Weights of a small mixture-of-experts language model, trained from scratch on English Wikipedia.
Experts: 2 picks a token, a shared expert of 256 neurons.
Training: a variant of Muon for the experts, 4982 steps.
Below are experts of layer 5 (counted from 0) of a mixture-of-experts language model. Rows are named router (the router's row for the expert), up (a neuron's input weights, with its number) and show model dimensions 0-31. Each number is 128 + 24 x the weight over its row's rms, rounded and kept within 0 to 255.
Before each expert's rows: a language model's description of what the expert responds to. This comes from a sample of Wikipedia text that the model never trained on.

# expert 33
Middle and end pieces of long words, especially st, ist, itt, tion, ism, as in permitted, advertising, cultivation, bureaucrat.
router [144 115 151 106 108 104 155 128  97 161 154 172  87 133 114 138 118 140  95 140 126 173 182 116 125 135 119 134  99 171 127 124]
up0 [146 137 121  95 152 143 129 103  78 144 112 139  67 135 143 123 114 104 143 123  96 146 148 149 129 143 153 150 159 157  82 119]

# expert 35
Head nouns completing set phrases or names, such as War after World, League, Division, Cup, season, home.
router [101  92 148 156  82 133 142 162 123 114 153 152 129 154 118 115  95 150  73 143 111 135 154 114 139 155 124 146  92 168  94  73]
up0 [141  68 132 181 154 113 139 104 159 108 108 143 150 103 115 141 144 145 156 136 109 125 168 110 135  85 149 177 160 151 137 117]

# expert 8
Prepositions opening place or time phrases after verbs like held, located, released: in, on, at, from, during, within.
router [173  82 133 113 114  59 115 137 114 148 146  97 115 156  72  90 140 130 112 131 107 158 154 163 121 145 109 145 148 148 115  85]
up0 [149  87 100 168 130 164 132 114 105 136 122 163 101 150 121 143 134 110 100 143 143 121 118 133 154 124 138 118 144 149 126  95]

# expert 30
Possessive and determiner words before a noun phrase, such as its, their, his, her, a, and possessive 's.
router [120 105 163 133 103 142 167 155  95 143 144 138 109 162 137  76 106 118 129 147 117 150 147  99 126 145  79 119 114 144  99 106]
up0 [146 131 132 131 155 128 102 119 135  83 145 147 137 192 136 126 115 121  90 149 108  70 153 130 146 156  92 121 100 185 122 197]

# expert 42
Country and region names ending a location phrase before a comma or period, such as Canada, France, England, York, Slovakia.
router [160 106 140 124 103 152 162 144  92 146 164 125 114 136 118 108  96 118 119 130 109 146 164 113  97 165  93 159 110 143 104 109]
up0 [122  76 144 116  70 100 142 154  95 166 151 115 127 123 165 160 120 177  88 138  99  92 108 132 104  92 134 165 130 156 106 131]

# expert 29
Mostly the preposition of, sometimes for, among or regarding, after a noun such as part, member, population, Order.
router [163 114 129 145 134 132 119 132 119 148 132 151 109 136  69 133 112 114 114 135 103 168 150 130 132 123 110 125 154 158 101 149]
up0 [110 134 119 146 148 141 100 166 111 136 129 127 117 140 135 128 132 149 106 168 155 116 107  95 107 157 114 129 129 136 143 178]

# expert 12
Copula is/was/an right after an article's subject name in opening definitions, especially species and genus stubs: Paramarbla is a genus.
router [134  77 199 136 121 151 132 163 128 138 116 127 109 146 110  66 130 132  90 135 105 132 151 147 148 123 133 145 108 162 126  97]
up0 [ 93 160 116 155 135 162 116 114 143 138 122 117 146 153 133 143 123 157 106 116 151 172 109 124 163  95 118 158 133 135 118 118]

# expert 55
Periods, often right after a year or number, ending a sentence before a line break, plus decimal points and words like about.
router [151  99 160 137  96 137 165 156 119 145 157 167 107 163 109  81 123 137 108 158 112 147 166 127 119 155 100 168 132 143 116 123]
up0 [108 109  86 132 136 158 141 146 126  94 166 108 111 125 126 138 130 128 106 122  82 147 149 122 113 125 126 154 121 146 167 177]

# expert 19
Sentence-ending periods and blank-line paragraph breaks, often before The, In or He, including abbreviation periods like St. and Sec.
router [126  81 146 126 137 134 151 133 132 146 144  93 107 145 132  77 124 134 118 136 103 175 169 158  98 176 115 135 130 192 119 117]
up0 [133 134  90 113 122 200 119 168 128 133 125 127 126 134  98 133 135 130 144  97  67 151 126 113 128 122 159 111 148  92 118 167]

# expert 1
Forms of be and become after to or a pronoun, such as was, be, been, were, plus small numbers inside table cells.
router [142  98 159 145 103  82 146 136 104 152 150 174 102 133 133  98  98 124  88 139 131 130 160 128  78 176 158 141 115 147 123 134]
up0 [125 185 130 119 130  60  82 172  94 156 138 107 122 106 150 117 148 115 157  97 125 110 162 159 145 139 156 154 131 163 154 149]

# expert 40
Out after carry or turn, empty table cells, the, District, sq and other filler in tables and statistics.
router [139 106 151 117 121 104 125 146 122 150 165 166 117 170  84 123  96 153  98 162 125 148 168 131 118 144 124 153 119 133  95 126]
up0 [103  99 118 102 111 134 127 172 151 104 133 129 117 152 107 119 150 145  90 175 144  94 141 117 119 133 120 142 109 122 109 108]

# expert 18
Suffixes -ing, -ed, -es, -ers ending verbs and nouns in narrative, plus sentence openers like According, Despite, and table pipes.
router [134 108 162 134 104 139 147 157  97 157 162 144  93 148 102 127 116 118 134 151 108 172 171  79  98 129 157 151 132 169 105 100]
up0 [ 95 121 155 160 148 137 155 127 114 144 131 150  78 162 175 134 128  90 111 162 145 129 128  94 128 127 123 122 162 141 117  83]

# expert 17
Articles, possessives and ordinal or superlative adjectives before a noun, such as first, last, another, the, his.
router [142 100 168 138 142 159 180 113 127 137 144 133 121 132 102 155 106 133  90 131 109 134 146 123  68 156 139 137 145 163 114  87]
up0 [137 109  93  78  99 158 142  88 128 143 111 140 153 150 158 107 158 105 100 130 113 127 102 179 135 147 134 133 109 126 121  82]

# expert 47
Final digits of years and small numbers in dates and tables, and words like One, Two, Premier, Senate in names.
router [157  78 139 148 101 118 151 134 109 139 137 163 106 152 113  99 120 145 128 124 106 140 174 100 124 151  98 170 122 151 110 109]
up0 [134 111 109 108 126 121 152  98  79 135 111 151 125 153 145 147 108 138  97  93 105 153 132 103 150 101 117 133 113 130  96 149]

# expert 20
Table cell bars in election and results tables, small numbers and slashes, plus scattered content words such as starting, deal, contract.
router [145  91 139 119 135 105 178 145 118 127 164 118 102 159  88 111 120 135 104 127 120 130 161 137 127 156 179 164  93 180  87 132]
up0 [147  97 148 114 128 120  99 102  93 135 156 145 132 136 104 148 124  89 134 141 171 122 136 147 118 157 131 130 139 129  98 138]

# expert 23
Mostly opening parentheses before years, abbreviations or notes, plus colons after labels in infoboxes, and heading == marks.
router [117 101 150  96 112  81 177 151 116 129 143 180  69 140 139 100  99 148  46 153 134 160 178 120 131 173 120 130  99 135 132 121]
up0 [150 164 129  95 128 188 143 137 137 164 101 167 122 167 105 120  99 104  98  96  62 187 157 110 133 102 137 138 148 124 151 128]

# expert 27
The word the (sometimes a or small numbers) after prepositions or verbs, before nouns like first, same, United, following.
router [146  82 148  91  95  77 151 150 119 155 151 168  91 152 112 105  95 136 107 134 121 140 165 125 111 146 134 130 100 168 127 126]
up0 [108 114 151 117 130 131 139 150 115 126 146 130 120  98 121 134 139 121 100 166 146 130 126 121 117 162  95 132 105 154 140 164]

# expert 13
Pipe characters separating cells in Wikipedia tables, typically after a name, score or number in sports or results tables.
router [146  94 143  99 115 138 146 157 107 148 147 160 101 149  90 156 115 127  71 141  72 157 169 117 108 128 150 184 138 138 123  96]
up0 [149 132 129 121 124 154 139  94 102 136 104 122 140 171 164  94 151  91 164 123 113 134 140 164  88  91 124 110 132 161 117 160]

# expert 6
Word-piece fragments inside foreign names and words, such as Vish-n-u, Son-n-en, Janagar-aj, plus ages like 25, census people.
router [131 112 153 136 109  80 137 162 103 151 134 162 119 156 104 147 130 121 105 131 119 177 157 114 120 150 109 136 116 154 105 112]
up0 [ 91 100  99 103 109 115 108 102  88 132 149 146  99 113 153  68 121 143 153 107 102 168 176 161 155 134 120 139 189 167 138 120]

# expert 45
Word endings and completed nouns or verbs before a preposition, especially depend/depending on, plus ation, ing, tion, side, fall.
router [145 103 169 143 101 101 138 128 115 161 157 142 121 139 108  97 102 146 113 147 122 142 141 113  95 149 182 163 140 159 111 127]
up0 [160 104 124 115 114  77 113 135 137 101 135 131 112 117 125 108  83  81 128 129 108 131 118  94 148 144 134 174 125 187 152 151]

# expert 50
Adjectives and modifiers before nouns, often political or descriptive: Republican, Democratic, same, other, Historic, political, plus mid-word suffixes.
router [127 117 133 116 109 127 178 132 116 126 146 139  93 162 119 128  94 130 119 157 118 106 169 106  95 134 138 142  95 169 118 112]
up0 [102 115 132 130 162 133 119  80 129 117 145 127 114 111 133 137 142 145  87 161 155 133 170 133 113 144 111 110 137 115 115 116]

# expert 43
Final word pieces of foreign names and words ending in vowels, such as -as, -oud, -io, -a, -iro, in Asian, Latin and Arabic names.
router [146 122 162 129 113 109 137 138 105 157 156 193  71 133 114  62 121 140  86 140 108 114 129 148  62 149 134 166 153 170 122 131]
up0 [125 167 135 106 137 111 150 110 113 135 136 153 130  98 112 148 154 125 148 118 150 124 139 161 124 110 130 165 131 165 145 111]

# expert 9
Digit tokens in tables and infoboxes, often right after a decimal point or dash, such as vote percentages, heights, densities, dates.
router [151  88 148 150  89 132 175 130 124 125 152 170 119 139 111  48 129 133  97 166 130 172 150 108 111 152 180 137 121 142  94 116]
up0 [150 111 126 128 134 115 101 130 148 144 142 166 120 131 152 119 106  92 152 174 128 141 139  96 122 131 116 101  83 142  83 141]

# expert 21
Noun stems and name pieces after articles, especially son and brother in family descriptions, plus month names and year prefixes like 198, 201.
router [129 102 140 109  93 111 180 159 106 155 120 129  85 166 104  99 101 150  92 144  92 148 145 148 105 147 102 152 136 155  93  94]
up0 [124  89 171 113 121 123 127 132 143 118 120 101 161 138  90 133 113 137 130 123 101 122 157 155 173 115 197 138 120  98 131  87]

# expert 32
Words in wiki section headings and table header rows, such as See also, Election results, Awards, Career, Athlete, Heat.
router [145  63 164 102 134 152 145 142 121 130 155  99  86 148 106 107 122 108  73 134  68 164 150 130 131 153 169 109 130 141 128  75]
up0 [156 116 100 157 154 124 126 129 122 116 106 119 131 159 145 115 141 101 131 112 114 143 119 109  94 168  89 141  91 114 110  95]

# expert 49
Digits inside statistics tables such as 45, 44, .451, plus short capitalized first pieces of names like Er, En, Br, Ful.
router [133  91 164 115  76 104 161 136 106 159 142 152 105 155 107 130  89 133 114 154 104 138 147 140 110 128 139 134 103 151  86 110]
up0 [ 88 138 104 131  97 138  86 132 107 152 132 103  87 182 133 111 117 142 120 132 139 134 174  82 122 127 162 149 106 111 151 116]

# expert 28
Adverbs after verbs or negation, such as longer in no longer, yet, still, just, immediately, plus plural endings like ers or s.
router [152  99 166 130  95 105 170 147 125 151 136 143  87 172 102 132 127 121 134 167 110 122 151 112 123 129 215 152 153 163 126 108]
up0 [120 131 128 130 156 131  96 149 139 153 140 144 100 140 138  78  82  90 145 147  79 121 159 110 136 133 145 133 138 185 137 123]

# expert 7
The words the and The, quotation marks, and possessive apostrophes after names, such as Canada's, "Six, and "the biggest".
router [129  85 134 136 126 108 144 155 128 151 146 174 100 133 113 120 106 109 128 136  96 144 164 146 105 169 169 140 116 151 107 123]
up0 [ 92 152 152 168 124 108 129 146 114 155 127 141 137 106 140 117 110 137 149 130 153 154 156 133 109  97 129 135 124 132 164 111]

# expert 62
Final bars ending table rows and headings, plus plural nouns in census or descriptive text: households, countries, children, areas.
router [134  84 161 143 120  88 169 125  93 155 135 157 124 163 121 116  96 141 114 133 109 149 151 121 113 146 119 133 115 131 116 108]
up0 [134 130 103 101 119  88 115 162 138 150 132 146 146 166 120 195 139 117 151 120 113  89 113 143 122  97 116  80  71 118 119  89]

# expert 58
Prepositions and to that open a phrase after a verb, noun or adjective, such as to, by, as, with, from, before.
router [198 107 158 106 108 163 172 138 107 123 154 171  82 147  63 146  93 122 114 153 137 145 129 137  97 144 138 148  98 131 129  90]
up0 [145 100 154  90  79 108 134 166 115 100 120 140 165 120 152 138 169 158 121 121 127  97 112 148 127  89 108 170 131 111 108 104]

# expert 37
Commas, and sometimes semicolons, ending a clause or introductory phrase, such as "In the winter of 1996," or "Many predators,".
router [146 108 142 128 125  92 165 129 124 127 139 105 100 167 121 162  98 126 134 146  87 157 171  88 110 118 140 163 112 190 114 138]
up0 [128 118 168 137 103 123 119 180  99 116 107 129 136 205 149 118 113 130 121 104 133 128 113 120 134 151 124 130 148 161 142 160]

# expert 63
Middle syllables of foreign personal and place names, often in sports tables and lists, such as Kasparov, Beltoise, Roskilde, Provincetown.
router [130 115 156 142 116  75 146 141 108 144 144 183  80 139 109 121 116 137  83 135 121 119 146 139 116 118 139 161 140 155 102 102]
up0 [116 104 167 130 122 138 138 118  98 198 108 112  94 119 118 123 187  98 105 143 145 121 159 134 104 118 135 145 154 140 118 161]

# expert 16
Year and number pieces such as 20 in 20th century or 190 in 1900s, plus stems like ess, alg, ass.
router [154 121 148  97 109 119 163 131  88 149 142 163  98 150 104 112 116 141 141 135 132 131 163 129 109 127  88 143 122 178 107 106]
up0 [112 120 107 147 130 117 158 132 122 106 100 144 121 149  89 152 115 118 145  92 135 112 142 150  67 129 164 120 144 179 137 116]

# expert 22
Line-initial dashes and bullets that open infobox or list fields like Kingdom:, Type:, plus words such as including, include, like.
router [125 108 123 118 124 109 136 138 108 126 134 187 104 161 111  86 113 123  68 140 118 160 139 133  70 155  97 151 141 134 115  98]
up0 [ 75 114 100  93  84 118 154 131 126 132 129 151 152 152 108 136 118 159 152 117 132 117 107 112  89 118 100 130 113 110  87 116]

# expert 54
Opening pieces of lowercase words split by the tokenizer, such as ou-sted, af-ford, con-frontational, ob-sessed, in running prose.
router [154 109 140 124 114  66 129 143  87 135 144 154 121 145 104 157 132 125 118 129 140 186 143 116 101 149 142 140 135 165 113 112]
up0 [135 136 151 122 125 161 119 128  83 159 144 121 104 130 147 150 120  82 160 133 125 160 128 105 119 119 155 134 147 114 157 121]

# expert 39
Field names and headers in infoboxes and tables, such as Conference, Coordinates, Born, Died, Location, Years, Phylum, plus table separator rows.
router [156 108 130 120 122 153 114 127 118 126 126 170 104 138 100 136 136 127  68 126 110 136 136 115 130 187 146 160 136 133 118 137]
up0 [ 97  59  84 106 132 117 144 127 163 148 111 153 134 107 104 118 123 176 134 159 158  93 158 123 171 137 127 146 126 143 128 146]

# expert 48
Pipe separators between table cells in sports, election and data tables, plus odd fragments like SA in chemical keys.
router [140  89 146 134  91  88 133 131 121 159 136 144  83 142 123 150 125 138 124 135 100 134 127 127  97 131 172 166 111 149  89 128]
up0 [138 112 118 186 112 153 128 149 147 136 130 131 144 150 120 122 191 107 178  98 127 125 157 108 126 127 125 154 139 104 138 134]